{"n_layer": 11, "d_model": 192, "d_expert": 96, "d_shared_expert": 128, "activation": "swiglu", "moe_layers": [0, 1, 2, 3, 4, 5, 6, 7, 8, 9, 10], "router_score": "softmax", "routed_scale": 1.0, "tie_embeddings": true, "optimizer": "adamw", "lr": 0.00182, "dataset": "wikipedia_en"}
Below are experts of layer 3 (counted from 0) of a mixture-of-experts language model. Rows are named router (the router's row for the expert), gate (a neuron's input weights, with its number), up (a neuron's input weights, with its number), down (a neuron's output weights, with its number) and show model dimensions 0-191. Each number is 128 + 32 x the weight over its row's rms, rounded and kept within 0 to 255.
After each expert's rows: "mostly gets" lists some tokens that are sent to it at least half of the time. This comes from a sample of Wikipedia text that the model never trained on.

# expert 10
router [172 127  93 160 115  97 112 154 115 114 140 180 121  68 127 161 133 128 146 125 137  95 157 167 128 157 100 169 134 158 136 178 162  96 126 147  98 123 187  86 155  94  95  90 167 139 144 148  69 144 123 177  70 185 123  83  99 139  90 124 128 123 123 148 124 175 174  75 116 136 165 128 156 118 175 125  91 143 122  85 157 105 187 140 140 115 107 145 130 137  80 139 159 132 155 150 131 121 148 107 156 103 161 128 136 137 146  86 139 138 164 151  97 125  97  97 126  97 148  89 184 127  76 220 143 164  95 146 166  99  74 101 174 120  85 161 105 116 102 105 163 141 204 103  99  64 127  97 123  57 112 119 114  82 155 163 120  87 148 110 106 146 118 226 144 131 127 125  86 172 152 158 165  65  97 142  68 173 163  91 124 102  77  73 129  93 132 184 130 110 150 106]
gate0 [111 113 131 150 156 101  39 167  60 146 137  92 202  90 152 130 160 122  92 146  91  86 137 146 131 150  95 112 127 128  80 117 163  76  68  95 126 158 116  96 114  69 108 134 123 156 198  61 129 101 154 141 138 135 164 107 148 124 133 122 187 129 125  88 108 146 124  96  60 123 130 102  87  63 146  99 157 196 110 137 111 111 167 122 123 107  65 164 133 103  99 163 106 147 117 105 156 128 105  97 144 138 113 157 125  90 169  15 176 165 176 117 103  99  77 136 110 124 106 122 157 149 144 116 151 156  75 116 139 167 138 129 178  45 125 138 139 142 144 111 123 122 111 167 145 119 129 148 171 122  99 139 162 125  95 158 180 117  96 141 107 103 150  90 142 119 201  78 209 131  51 134 102 110 118 115 131  96 123 149 113 128 101 128  82 115 108 127 115  97 127  87]
up0 [151 125 140 138 158  91 164 106 136 149 118 146  84 144 127 107 133 132 105 164 134 176 115 153 176 129 160 130 152 155 119 118 149 132 146  96  86  31 148 104 175 182 171 144 149 135  40 114 108 122 106 133 155 104 118 169 109 173 135 156  93  92 178 137 144 126 113 131 158  89  80 132 125 134  85 187 115 113 127 102 115 156 159  81 141 159 180 112 143 100  99  43  85 121 155 107 150 142 102 162 123 158 187 176 187 174 106 174 100 118 155 140 199  86 181  85 163 145 102  81 108  87 118 151  71 131  84 109 164 144 120 140 142 197 100 120 173 144 119 125 141 187  84  91 109 178 142 124 114 173 100  88 139  97 135 163 128 155 117 149 119 182 153 116 146  71 133 156 116 118  99 108 141 136 111 163 160  95 113 154 164 138 101 185 214 127 154 137 132 131 181 170]
down0 [180 118  90 180  53 169 152  81 109 116 153  89 109 128 132 173  84 100 144 114 125 141 150 114 144 177 163 109  82 138  71 138  82 145 134 109 154 106 125 146  81  96 146  92 139  85 185 168 123 154 128 114 129 166 142 157 126 112 116 115 154 165 104 132 145  85  66 186 115 121  85  89 150 153  76 141 122  81 103  66 147  97 131 103 141 104 148 156 184 126 100 161 156 109  91 139  44 155  83 177 152 170 103 161 154 138 200 149 144  98 192 217 147 108 117  81 112  79 121 128 163  98 116 126  61 180 129 142  95 113 114 101 120 106 160 115 126 155 118 195  98  95 146 109 123 140 147 162 143 157 132 126 108 115 147 157 108 117 111 142 132 143 175 124  91  74 134 177 141 168 212 125 149 120 164 100 139 130 182 161 123  78  76 126 114 110 155  91 107  95 130 115]
mostly gets: " Aug", "ー", "Japanese", "nel", " Dec", "°"

# expert 15
router [117 198 169 173 207 165 126 161 152 140 116 119 108  87  72 138 151 170 166 144 169 102  96 137 118  94 130 146 105 120  96 136  98  89 136  88 140 153  98 122 106 163 125 175 112 127 112 122 173 195  99 142 101 148 176 122 110 149 109 101 165 172 135 151 110 164  83 134 116 180 152 128 228 139 158 110 103 178 137 129 156 181 116 147  96 113 158  77 138 106 135 114 138 160  81 162 157 140  94 143 112 176 138  80 114 140 153  75 115  43 110 171 120  55 143  96 161 180 188 197 184 113 165 183 153  79 117 133 153 155 121 130 158 146 158 129 137 161 119  95  97 129 157  89 111 170 104 122 142 120 176 131 104 144  97  78 136 141 178 112 105  64 155 119 119 151 111  91 116 184 120 125 101 106  90 142  93 117 126 177 108 123 120 142 116 166 101 154 121  65 162 104]
gate0 [204 115 118 106 169  90 139 115  84 165  72  97 145 119 159 164 115 166 166 113 137 128 145 109 138 101 126 141 145 134  69 148 187 146 140  92 118 153 139 107 165 122  83 133 159 168 125 141 111  86 145  71 145 135 106 139 128 137  83  64 152 123 136 122 134 109 170  93 132 114 152  96 100 101 157 107 163 176 172 138 161 122 165 154 142  78 147 157 245 163 107 107 123 138 121 137 126 109 168 117 149  91  92 139  99 118 115 105 142 152 153 150  86 143 102  93 112  72 134 164 167 109 130 172 109 124 136 121 162 184 161 151 141  96 150 117  93 151 166 118 149 152 119 168 130 126 147  61 178 191  84 104 137 140 195  96 156 166 139  75  96  92 131  70 168 130 138  75 110  99  95 104  86 134 127 147 204 137 153  82 166 162  64 164 118 142 153 207  88 153 123 181]
up0 [143 100 119 164 102 146 147  68  93 111 140 118 122  95  64 128 144 180 172 144  71  69 157 111  32 132  92 145 152 118 135 111 111 156 104 128  96 137  99 147 187 126  95 111  96  84 148 109 143 107 115 106 177 116 130 161 126  96 187 107 126  57 103 118 133 169 176 121 109 109 113 182 127  67 128  99 143 129 103 134 200 136 128 146 127 112 133 140 109 109 120 155 123 191 182 108 138  82  96 156  82 153  92 150 148 107 146 152 116 106 115 137  93 104 160  83 141  94 116 164 126 146 118 117  96 157 173 170 149 137 166 201 114 168 117  77 120 121 147 137 157 121  48 134 161  76 117 110 133  83 134 184 171 122 120 134  88 155 117 164 175 127 162 151 133 169  62  76 114 157 126 193 151 203 165 155 132 114  98 181 118 118 136 101 167  92 180 116 127 166  98  79]
down0 [178 175  97 154 116 122  93 121 116 120 133 100 165  79 163 163  98 142 120 145 118 121 172 161 138 178 142 127 106 111 117 103  90 115 200 130 208 182 111 165 113 116 149 127  77 115 120 123 108 222 129 134 145 185  88  93 173 140 110 127  87 196 111 111 123 106 171 130  95 103 115 106 102 117 115 118 173 208 194 114 189 130 144 122 135 168  79 116 141 162 105 136 108  87  90 119 154 169 159 143 118 150 119 187  56 138 103 104 148 190  97 130 130 143 188 129 122 135 149 116 157 177 124 169 125 130  98 113  97 144 158 132 124 179 140 102 114  97 116 163 111 156 113  94 177  93  59 146  98 143  97 102 160 133 140 115 145 148 101 131 145 173 150 206  92 126 136 134  95  68 102  96  66  79 132 149 102 112 128 144 142  81 125 135 110 149 223 148 131 118 164 114]
mostly gets: "X", "ut", "Z", "ix", "uc", " x"

# expert 54
router [179 168 118 143 133 161  83 110 149 135 112 153  70 175 165 175 128 216 115  85 186  69 118 184  87 135 123 163 166 137 177 134 128 142 161 113  86 101 144 116 126 170  94  35 124 163  65 110 139 161 136 117 113 124 162 137 104  99 138 170 118 161 136  65 194  85 119 128 138 164  53 129 154  84 139 105 110 123 128  94  80 113  98 121 154 105 169  96 137 108 125 132 152  54 147 165 119 160 105 154 125 149 124 158 140 179  93 137  88  91  94 122 124  75 128  68 140 146 161  79 152 108 145 124 110 160 201 152 122  63  89  79  99 124 133 110 148 109 144 144 164  76 127 148 119 126 143 124 110 120 151 108 109 121 154 179 120 157 109 187  75  75 164 123 119 128 119 179 153 155 136 178  93 142 129 157 116 108 141 148 131 109  93 121 174 102 192 129 126 112 100  83]
gate0 [165 125  99 116 153 146 108  80 143 125 101 108 135 184 124 143  78 118 127 148 121 123 162 102 145 149  95 103  32 128 134 157 119  78 147 115 136 100 180 117 125 100 154 164 144 127 142 121 145  54 146 188 120  97 146 139 142 167 100  94 197 146  64 102  97 132  69  69 123 123  42 137  99 141 144 138 101 100 134 124 141  97 147 101 175 130 127 157 104  94  91 104  99 117 162 113 137 129 151 139  78 125 104  94  92 121 106  86 146 127  94 145 129 133 189 147 194 155 134 135 109 143 141  45 170 119  87 122 139  92 155 147 110  95  92 118 101 124 173 148 137 153 104 109 135 198 133 134 166  90  75 150 188 158 101 114 103  83  92 126  98  62  83 148 181 117 110 137 163 132 122 110 119 138 144 126 140 163 102 110  48 149 191  93 119 150 115 111  73  72 216 125]
up0 [128 135  81  75 135 159  86  90 128 147  85 129 138 145 109  94 106 149 169 140 224  79 109 125  84 143  68 145 119  93  88 137 136 121 137  94 124 136 162 110 168 136 140 134 120 133 180 124 113  70 185 120 114 101 130 166 109 120 119  75 185 212 117  56 104 118  94  88 139 201 130 142 198 112 146 117 141 113 140 122 137 116 125 132 207 121 117 117 167 168 112 156 142 124 211 126  93 178 134 124 143 111  83 115 161  76 113 126  72  99  96 139 113 113 156 117 153 152 153 112 146  91 114 113 158 175 123 139 166 109 142 131  94 158 102 102 125 110 136  93 177 202 186 194 136 138 153 116 144  87 128 155 185 125 161 156 118  83 131 155 110  74 137 115 113 118  97 148 114 124 185 121 107  52 115 155 148 164 180 112  77 120 129 144  93  85  96 123  67 140 147 119]
down0 [103  93 128 129 114 173 160 107 195 156 158 116  76 110 115  93 103 122  93  96 166 141 193 115 162 116 125 119 125 150 104 164 210 101 101 128 147 130  58 140 172 124 109 145 132 153 152 143 140  94 128 136  90 120  94 138 200 148 130  86 139  89  59  98 195 126 136 100 108 120 132 133 102 110 136  97 157 156 160 106 138 192 109 131 171 134  37 151 127 151 129  78  41 150 175  90 148 149 152 135 137 142  88  61 116 120 163  77 185 146 144 155  97 145  88  99 129 127  71 122  99  70 134  94 114 126 112 145 133 124 121 152 144 119 197  95 110 163 123  56 132 113 143  91 124 124 126 109 103 131  99 184 101 134 133 125 164  57 133 153 174 145  62 123  99 114  76 100 127 113 116 143  93 125  88 109 150 135 155 171  60 109  85 177  92 113 129 126  77 161 129 116]
mostly gets: "\n\n", "|", " When", "The", "\n     ", " scoring"

# expert 3
router [100  80 123 105  89 147 126  83 150 129 186 110 127 100 129 128  96  89 108 172 115  74 170 158  90 214 169  80 119 101 114 193  98 129 138  65 113 154 126 110  91 126 115  72 124 171 155 114 144 176 137 131 145 145 121  85 151 133 143 159 178 176  79 114 112 134 142 100 105 117 133 126 135 117 163 103  93  91 149 116  59  82  95 161  93 125 126 176 145 138 121  61 136  98 125  82 147 128 150  96 113 139 145 111 111 192 107 168 123 152 143 141  79  67 180 157 164 121 129 145 121 104 115  78 132 102 130  98  91 126 149 119 110  76 116 122 160 215 102  66 129 145 175 159  82 101 185 124 112 112 113 131 134 167 114  98 141 127 144 126 189 169  41 161 104  69 103 164 155  92 118 139 110 102 148 144  59 107 124 154 112 120 193  91 109 106  83 109 153 104  93 121]
gate0 [109 120 169 139 108 112  88 134  72 177 148 132 112 181  77 148 106 130 106 108 149  87 140 148  93 112 127 137 157 133 133 118 159 116 155 115 112 115  99 136 134  90 162 138 113 132 125 176 175  97 195 164 177 119 159  99 121 120 109  80 120 155 135 178 152 160  75  82  76  87 101  99 124  88 164 118 135 102 141 108 151 202 124 161 153 148 150 131 156 131 157 115 126 103 135 109  95 127  92 193  77 123 202 190 143  88 149 139 135 116 132 116  89  90 150 106 183 170 166 150 136 115  80 184 112 146  58 165 179 179 132 116 164 112  73 142 106 128 132  96 150 135 102 153 139 140  82  95 170 137 163 118 160 121 142 201 116 111 157  87  57 160 119 128 112  85 110 185 138 179  64 142 162 102 106  63 154 136 109  60  62 136 151 151 118 164 179 150 141 151 129 165]
up0 [150 167 169 146 155 141 114 131 116 144 118 154 148 142  96 200 149  80  69 100 145  93 118  96 126  98 129 182 119 108 170 133 192 109  97 141 118 101  94  82  85 135 148  91 146 110 104 155 111 106  78  82  92 135 167 147 121 144 171 105 108  60 111 155 128  96 113 163  90  42 107 159 152 149 141 133 125  59 148 132 107 137 196 163 177 215 133 145 151 130 101 120  96 132 119 166 119 146 179 136 137  98 113 145 101 158  98 169 114 123 121 122 139 111 118 101 158  97  83 179 130 147 113 132  36 167  63 111 109 122 168  17 125 106 119 156 118 134 126 120 174  68 110 167 169 148 149 159 109 134 146 109 132 152 116  97 133 147 164 112  54 161  91 120 112  96 174  76 178 131 146 120 141  78 105 105 144 150 156 117 190 140 125 110 110 130 173 132 155 139 158 165]
down0 [110 153 182 146 175 157 151 148 147 140 146  90 122 113 136 130 110 171 152 132  74 114 107  84 145  90 227 110  69 107 126 141 120 139 133 167 144  73 115  88 156 123 109 123 152 128 106  89  98 127 133 111  73 109 106 151 134 104  67 181 107  96 170  92 115 153 114  44 133  48  98 136 149 122 101 114  64 145 112  87 134 161 116 171 148 110 162 132 143 143 121 171 168 108  82 150 152  89 125 128 102 174 160 123 161 217 179 146  78 101 132 136 123  77 110 146 118 108  78 136 110 133 109 161  63 145 151 120 146 154 149  87 152 204 147 151 155 129 106 160 142 148 114 186 188 166 140 133 135  89 137 102 151 140 139  97 138  93 107 164 156 142 167 128 132 102 118 116 156  87 151 105 146 124 141 180 102 139 133 168 106 156  96 120  14 106 196 138 134 122 119 172]
mostly gets: " state", "te", "ef", "t", "0", " et"

# expert 58
router [ 99 136 126 109 152  76 120  88 123 134 111 133 157 146 155  88 108 158 150 105 139 132 117 122 122 183 167  93  95 130 123 141 133 109 155 157 139 123  82 156 133 140 113 129 114 135 155 166  85 161 120  70  86 133 151 117 152 139  73 167 102 121  97 136  99 181 128 113 179  87 152 107 153 114 132 153 123 115 147 107 152 136 100 128  80 181  97  73 107 122 174  94 157 111  65 160 152 112 167 111 161 158 122 132  39 112  71 115  64 129 131 201 104  94 165 151 101  91 112 116  90  89 127 193 181 147 173  77 119 151 149 140  70 137 172 199  71 147 138 162  89 114 147 172 136 163 167 120 136  75 157 118  92 178 173  91 157 130  46 110 106  75 147 156 133 114  90 103 125 113 133  84  97 142 123 153  68 150 180  86  93 175  82 123 107 148 132 104 180 147 128  73]
gate0 [131  98 153 123 132 136 110 125 130 193 168 174 135  85 137 118 135  96 220  47  80 111 146  95 108 156 157 136 148 112  95 140 137  97  88 118  93 107 112 174 137 124 129 127  88  55 144 114 105 126 154 101  77  86 148 135 129 127  90 118 125 125 138 118  80 153 108 128 115 155 136 110 143 124 182  91 151 203  35 204  58 108 142 187 105 125 159 133  82 119 136 138 186 123 103 148 153 101 115 166 169  85 124 126 159  64 187  70 120 157  84 166 119 111 134 156 100 147 114  98 150 121 127  85  77 198 118 142 132 157 112 108 110 124  91 142 109 131 129 126 123 147 134 118 168 139 124  93 110 115 123 208 144 129 181 119 153 153  79 123 154 112 200 150 114  97 116 154 166 136 111 143 111 137  83 127 162 135 128 174  97  82  64 141 156 112  77 197 131 140 105 154]
up0 [132  96 167  98 109 143 143 111 215 151  87 127 148  55 140 127 168 135 128 123 146 142 103  76 122 136 178 111 126 141 162 143 115  79 105  98  84 165 126 115 107 101 101 102 141  98  88 109 121  94  87 140  47 117 163 155 148  92 129 153 162 141 129 154  95 134  93 184 144 103 128 114 147 178  99 125 137 111 157 161 118 117 200  77 167 125  87 137  86 158 172  67 140 157 160 170 192 182  95 114 200 118 151 151 106 116 111 129 164 134 107  94 148 119  59 108  88 101  94 129 152 167  71 104  96 111  75 138 121 198 116  83 137 120 103 168 159  99 160  38 122  90 116 126 147 156 144 110 151  92 144 123 126 174 144 127  89  73 141 125 158 120  85  96 112 106 142 161 152 162 152 152 102  70  71 126 118 114  79 115 120 120 109 133  70 168 147 187 142  97 112 159]
down0 [ 80 178 137  85 100 128  97  86 110 147 146 149 103 108  97 169 121 157 121 146 145 176 145 139 106 169 146 145 129 135  97 157  94 102 153 139 151  73 140 161 150 115 142  71 169 116 165 142 190 118  84 134 143 171 133  90  99  95 100 124 149  77  96 137  63 110 154 100 129 109 184 131 168 127 162 152 114  79 106 145 145 139 115 103 151 145 144 156 137 178 128 129  85 154 120  87 231 148  82 125 182 121 153 129 103  89 171  70 121 121 131 167 134 118 197 113 125 118  99 147 155 117  94  98 102 182 164 127 110 163 186 128 155  77 150 133 168 126 131  95 121  89 125 103 173 137 164 106 145 129 123 109 103 142 112  57  85 131 112  73 124 164 137 160 247  87  99 128 114 120 108 115 116  74 102 129  80  75  98  87 112 133  74  58 106 141 130 104  98 134 115 191]
mostly gets: " side", "ward", " version", "ruct", " Service", "rus"

# expert 38
router [136 110 188 120 162  94 131 105 100 132 111  94  97 126 137 106 153 107 201 138 164 173 119 126 105 132 116 105 163 153 168 136 110 164 125  95 150 173 132  82 149 162 121 180 126 135  94  88 183 111  74 115  99  60 136 134 176 142 184  66 115  91 131 141 105 105 120 193 180 182 130 135 164 121 116 155 152 123 161 116  89  81  93 123  91 150  99  96 161 147  63 153 139 105 150 162 138 141 121 109  94 146 127  88  93 143 128 109  95  57 111  48 173 170 147  96 101 131 142  82 123 178 180 119 160 147 108 133  67 104 187 183 128 124 134 167 120 151 174 108 116  96 132 146 146  83 130  95 191 176 102  83  96 133 149 129 187 153  94 177  86 197 161 132 141 102  91 106 104 158 106 117  92 136 101  91 128 125 183 123 182 141 132 164 120 122 126 137 188 152  98 136]
gate0 [157 148 129  77 141 135 106  67 122 159 174 138 116 158 138 111  98 112 109  91 122 150 120 166 157 157 153 134 211 126 103  72 112 168 153  94 108 146 140  99 122 110 161 108 152  40 144 152 102 133 157 176  38 115 153 136 176 137 146 162 109  82 181 191 108 120  67 133 121 150 148 161 185  96  68 143 101 116 121 129  44 150 167 142 131 137 148 106 152 161 114 148 116 189 115 101 122 167 101 139 129 101 159 137 109 131 153  88 144 151  73 108 125 133 126 105 117  82 123  97  75 108 159 119 116 132  57 177  71 181 123 106 136 145 157 130  92 106 253  75 102 106  90 141 169 127 164 124 170 145 191 106  93 115 169 160 133 126 119 127 136 137 132 117 131 157 129 181 141 170 139 122 177 135 122 122 105 111 139 114 128 174 172 167  88 155 129 133 117 148 163 153]
up0 [113 128 119 135 164 182 125 110  82 137 158 152 163  99 128 137 166  32 116 147 164  96 149 116 133  89 125 163  96  72  88 187 126 184 142 126  97 123 145 169  61 124 121  95 168 196 177 141 133 133 149 153 156 146 143 117 116  90  47  76 114 117 146 163 143 121  98 136 144 116 137 125 143 162 147 125 182 100 118 122 141 126 171 171 198  79 101 129 146 147 120 126  93  79 144 160 176 147 130 157 151 198  65 103 140 151 130  91 125 167 116 154 185 108 139 109  83 141  50 161 130 124 110 179 119 126 142 127 135 124 139 133 110 107 130 125 139  71  20 150 142 144 162 168 131 119 137 105 134 152 150 155 157  96  96 131 152  94 151 143 138 154 148 110 117 132 127  64  93  99 165 108 154 101 146 156 185  75 176  63 113 141 126  82 132  89 133 173  93 110  68 158]
down0 [111 123  36 152 140  98 133 136  82 151 149 163 107 131 123 141 121 131  97 126 128 116 136 130 152 159 176 116 100  88 107 122 146 131 136 159 132 148 131  96  80 126 190 109 158 107 131 137 169 153 147  94 117 109 184 159 129  86 108 132 118 142  72 144 149  67 183 149 143  69 133 224 142  61 139 145  98 107 105 142 127 192 117  81 103 112 147 119 163  85 140 121 137 188 104  62 145 122  93 117 111  76 182 150 146 122 117  92 154 114  95 187  75 145  84 143 135 162 139 129 155 148  96  64  89 131 204 132 123 138  90 119 108 138 168 193  97 117 114 121 172 125 140 118 166 125 165 153 138 131 124 149 140  66  95 110 105 166 109 138 171 103  81 149 121 101 120 158  73 104 117 153 135 145 185 126 120 147 187 195 105 135 176 164 153 100 126  67  78 109 205 116]
mostly gets: " States", " them", " people", " they", "ers", " members"

# expert 31
router [139 121 124 147 114 109 108 138 164 100 161  84 178 144 112  77 203 151 193 113 146 140 105 166 109 112  91  86  75 106 120 116 101 205 118 155 131 118 137 111  86 161  59 121 142  99 136 144 135  86  69 133 104 125  82 145 131 120  84 149 156 141 112 109 117 121 160 149 111 176 115 139  83 177 142 128 163 159 118 116 113 185 104 109 133 119 132 200 107 124 131 114 166 185 125 134 122 127 115 154 154  92 149 107 144 176 161 167 110 175  62 162 114 181 103 160 190 111 119 136 132 150 135 136 127 188 143 179 108  62 111  87 136 140 125 101 131 171 138 140 153 105 106 165 108 123 165 140 169 148 174  95 142  86 126 127 105 118 129 153 181 112 124  86 176 123 185 108 159 190 139  69 168 143 221 148 207  70  97 171 190 106 169  99 160 113 143 160 128 139 115 140]
gate0 [ 76 161 115  84 117 115 116 120 157 123 169  58  64 143 196 108 108 110 144  77 120 117 105 131 121 109 141 124 175  87 111 124  89 154 134 127  98 142 126 133 117 116  58 138 188 114  72 161 110 114 127 113 123 113 108 137 134  63 176 119 105 150 177 163 120 166 165 142 123 123 170 196 138 100 109 140 103 187  93 206 178 129  92 121 132  97 137 131 174  94 150 140 204 142  92 139 142 103 124 113 116 126 127 125 177 137  95  83 145  90 123 139 120 108 128 145  71 125  91  87 106 151  80 150 175 130 157 107  81 129 108 157 173 146 198  54  91 127 147 145 126 131 139  95  60 169 169 128 141 142 111 158 131 149 142 158 183 126 126 145 141 145 162 143 103  70 121 153 128 131  93 118 109 185 115 167  67 109 145 148  93  69 159 173 146 174 176 128 195 170 164  85]
up0 [ 86 124 136 142 129  97 152 147  58  73 113 136  72 105 142 122 127 143 138 146 178 175  90 128 180 139 115 109 134 158 174  86 124 132  95  71 129 116 147 133 126  94 133 113 148 107 154 137 170 159 162 119  44  82 141 127 119  87 155 122 143 144 133 159 114  91  64 168 100 150  69  31 111 176 136 109 130 160 109  85  68 170  90 187  91 148  96 124 109 152 141 109 137 105 181 108 163 176  96 136 108 166  80 188 118  56 105 103 104 217 131 136 100 129 117  79 145 164 134 130  73 117 132 121  65  99 144 191 127 112 113 162  98  87 118 153 120 119 128 101 168 101 150 112 121 127 106 129  94 127 158 119 114 148  55 115 162 161 117 129  89 174 130 148 157 112 123 174  90  70 106 115 122 166 106 105 117 121  78 128 167  82 151 140 161 111 123 114 179 160  96  90]
down0 [ 97  94  87 142 149 171  86 134 132 151 160 154 102  79 109 187 115 146 105 148  93 116 118 113 122 163 108 110 121 169 101 130 181 102 103 143 152 115 167 110 180 158 160 139 186  97 102  90 124  94  87 138 116 141  95 130 145 106 119  68 119 144 100 149 160 128 119 154  65 101 110 193 128  91  71 147 136  65 179 139 119 116 139 129 141 112  94  52  71 108 157 170 129 106  94 108 125 142  93 161  78 120 142 125 101 103  91 157 109 138 149 126 158 151 156 118 124 147 114 147 172  99 159 158 121 161 151 135 164  85  96 165 133 143  99 156  89 119 173 137 176 128  92  73 119 138 122  77 123  65 125 112 121  67 157 165  80 128 135 157 125 208 126 121 156 165  97 167 194 131 131 149 130 139 124 101 109 115 250  55 178 164 105 154 141 159 172 136  71 100 160 105]
mostly gets: " known", " Wa", " India", " won", "shi", " Indian"

# expert 50
router [ 86  72 137 158 145 174 176 133 109 178  81 136 153 148 115 150 157  63 149 184 124 143 116 184 130 147 165  90 104  74 118 176 143 133 129 102 153 153 103 115 121 132 158  68 119 175 119 136 135 130 150 157 115 147  94 106  79  99 185 129 145 185  94 141 166 104 142 122  98 153 184 146  67  85 150 123  87 142 187  88 145 173 101 110 112  92  81 105 178 125 165  77 139 117 144 113 152 141 129  94 123 126 182 160 140 157  69 113 121 165 157 122 130 102 147 126 145 170  85  73 113 140 149  89 128 113 107 133 111 168  40 159 141 166 114 141 150 118 147 117 123 169 150 100 137 151 138  68 184 139 157  99 171  95 124  76 111 178 125  96 187 108 108  74 101 173 139 118 209  95 132  98 129 116 114 185 102 157 158 143 165 131 125 159  98 131 118 212 109  96  88 106]
gate0 [153 138 160  92 149 113 111 164  85 190 152 105 128 101 117 158 156 116 108 150 140 116 109 144 162 114  86 195 129 156  65 117 142 111  57  97 127  97 138 144 148 119  99 155 164 138 171 135 172 148  96 152 113 109 140 128 108  86 139 172 147  87 130  97  66 119 120  99 104 129 166 135 163 154 150 127 138 111 122 150 125 112 145  97 138 110 153 115 136  58 157 117 177 186 102 102 128 139  55 150 134 198 110 153 133 129 108 156  51 141 189 153 104 132 114  99 136 162 135 103 141 171  49 135  77 157 106 109 103  93 108 162 158 144 147 130 161 122 205  47 124 138  74  95 148  57 102 100 161 186 186 131  72 124 128 106 147 203 143 183 143 151  99 197 122 121 196 183 117  82 108 120 129  95 113 132 155 148 130 103 127 127 119 149 135 180 141 145 145 168 158 122]
up0 [117 143  94 165 181 149 124  86 134 108 120 136 160  96 183 145 113 177 142 110 142 134 123 116 158 113 200  91 150  67 137 148 142  57 178 157 165 126  91 131 144 173 148 153 137 127 129  96 109 155  87 120  90 154 156 118  57 126  99 104 175 113 109 103 170  93 167 160 100 187  86 122 139 143 136 113  95  99 121 164 148 125 155 192 137 139 108 113 161  68 107  83 103 119 147 101 110 106 133 129 112 101 132  77 112 123 143 138 184 123  83 160 104 100 180  61 107 159 128 137 126  99 170  62 168  93 140  61 153 114  98 135 125 157  73 160 128 114 125  75 169 119 108 163 154 172 151 143 109 134 153 118 112  85 108 139 118  81 175 115 172 112 166 133 134 192 179 163 165 164 166 102  74 130  99 149  80 151 108 128 133 190 122 108 142 193  86 188  60 125 149 165]
down0 [138 159 161 100 108 185 143 143 102 139 171 121 147 122 125  81 147  82  90 136 124 109 136 120 135 152  86 111 164 166  99 131 178 143 194 161 146 100 139 153 102 187 177 128 139  79 158 122 186 138 138 183 136 159 211 104 135 127 125 112  97 111 117 139 176  92 126 139 158 171 137 166 116 197 141 153 104 106 105  82 127 138 180 149 157 164 174 127 171  91  85  63 135  52  89 114 119 181 182 136 189 143  88 103 152  93 106 171 163 159 129 154 183 110 149 110 166 114 135 146 108 144  92 107 143 176 100 199 169 122  95  74 179 106  98 104 194 177 109 108 191 105 136 102  97 142 122  84  99 112 178 143  89 102  90 101 121  76 117 105 141 128 107 170 172 179 109 150 106 144 164 132 157 101 109 105 141 120 141  83 108  95 146 116 115 140 119 182 146 108 141 137]
mostly gets: " University", " North", " Green", "ford", " County", " Angeles"

# expert 39
router [123 136 165 180 118  90 138  96 107  58 163  92 120 106  79  86  76  95 127 111 103  72  94 105 109 149 130  85 105 139 120 181 128 192 147  70 115 167  90 150 115  98 159 153 121  99 105 133 100 122 115  64 110 134 113 115 136  89 100  75 152 178 192 117 156 138 112 113 200  82  83  86  64 126  94 139 130 133 128 154 148 122  92  91 162 123  77  82 117 161 143 107 115 137 166  91 164 145 184  96 151  60  85 105 174 144  73 128 135 123 110 128  97 135  93 135  87 103 143 184 161 120 137 136 161  65 132 114  61 111 163  96 133 121 127 126  95 170 123  95 162 118 198 137  98 143  90 144 126 131 127 129 149 130  97 158 102 116 173  88 104 159 144 124 154 177 142 157  89 145  80  97 112  74 152  98 129  97 141  36 131 150 174  97 150 139 144  98 115  67 132 132]
gate0 [107 105  95 107 175 144 111 142 126 161 106  93 137  93 152  87 131  98 226  86 111 102 192 108  89 108 112 137 140 174 152 116 119 112 150 111 105 127 176 112 149 117 109 135 133 138 172 139 142  79 170 111 159 150 178 138 110 200 152 111 131 107 190 158 163 108 100 107 141 108 111  29 133  85 113 138 163 148 193  96 196 132  94  63  91  91 101  80 119 153 139 136 163 133 127 109 109 101 137 167 145 130  62 174 126 110 117 131 140 177 140 141 138 124  99 141 112  76 119 145  59 181  86 126 166  98 126  68 124 106 132 184 105 175 155 138  99 100 116 178 149 145 143  58  87 163 151 161 124 122 125 143 147 181  85 123 113 139 118 141 120  72 131 160 168  89 184  86 121 101  83 132  87 137 142 170 145 111 150 110 150 156  87 109 174 176 138 150 189 132 122 162]
up0 [161 176 123 163  72 154 123 138 117  73 131 197 137 111 119  98 139 118  89 108 124 127 125 163 186 139 147 110 101  83 135 149  93 164 199 147  65 103  53 120  90  87 115 101 129 116  77  79 166 138 123 162 156  86 118  99 128  45 165  45 168 163  80  47 120 163 139 150 142 125 133 167 132 162 140 111 105 179 164 143 135  87 109  97 141 121  88 140  88 150  92  97 131 114 132 164 165 172 112 118  68 116 125 166  73 189 138  67 133 142 164 107 150 121 165  87 134 121 103 170  99 106 241 141 104  83  81 110 140 132  97 143 101  87 114 183 142 158 110 133 117  76 140 138 107 132 148 150 107 135  75 132  95  86  79 108 110 109 135 106  94 135 132 125 114  89  88 102 127 144 154 141 158 121 122 167 111 151 101 149 120 130 120 136  80 104 117  89 152 108 117 120]
down0 [139 132 133 179  98 134 124  94 128  88 140 140 162  83 146 118 146  63 129 164  83 122 163 107 123 121  99 142 187 144  79 111 105 146  91 145 136 133  88 113  77  72 185 187 167  83 177 151 151 115 106  92 150 112 133 120 162 174  86  53 180 107 114 142 116 142 118 128  91 125  89  71  83 129 133 162 155 108 119 125  76 122 121 123 129 175 119 139 100 157 138 211 171 106  98 132  64  95 125 111 168 144 136 129 155 107 147 191 115 160 165  80 133 131 146 142 104 184 149 131 211 122  78 149  74 158 193 132 126 150 185 153  69 144 163 167 195 184 158 150 156 147 173 145  45 101 170 132 100 100  87 150 107 129  99 117 129 109 129 129  94 113  80 134  85 140  72 125 137 176 119 113  97 157 115 129 130 130 113 119 111 112  69 163 146 152 151 105 141 151 136 127]
mostly gets: "ry", "my", "ter", "hy", "ury", "rop"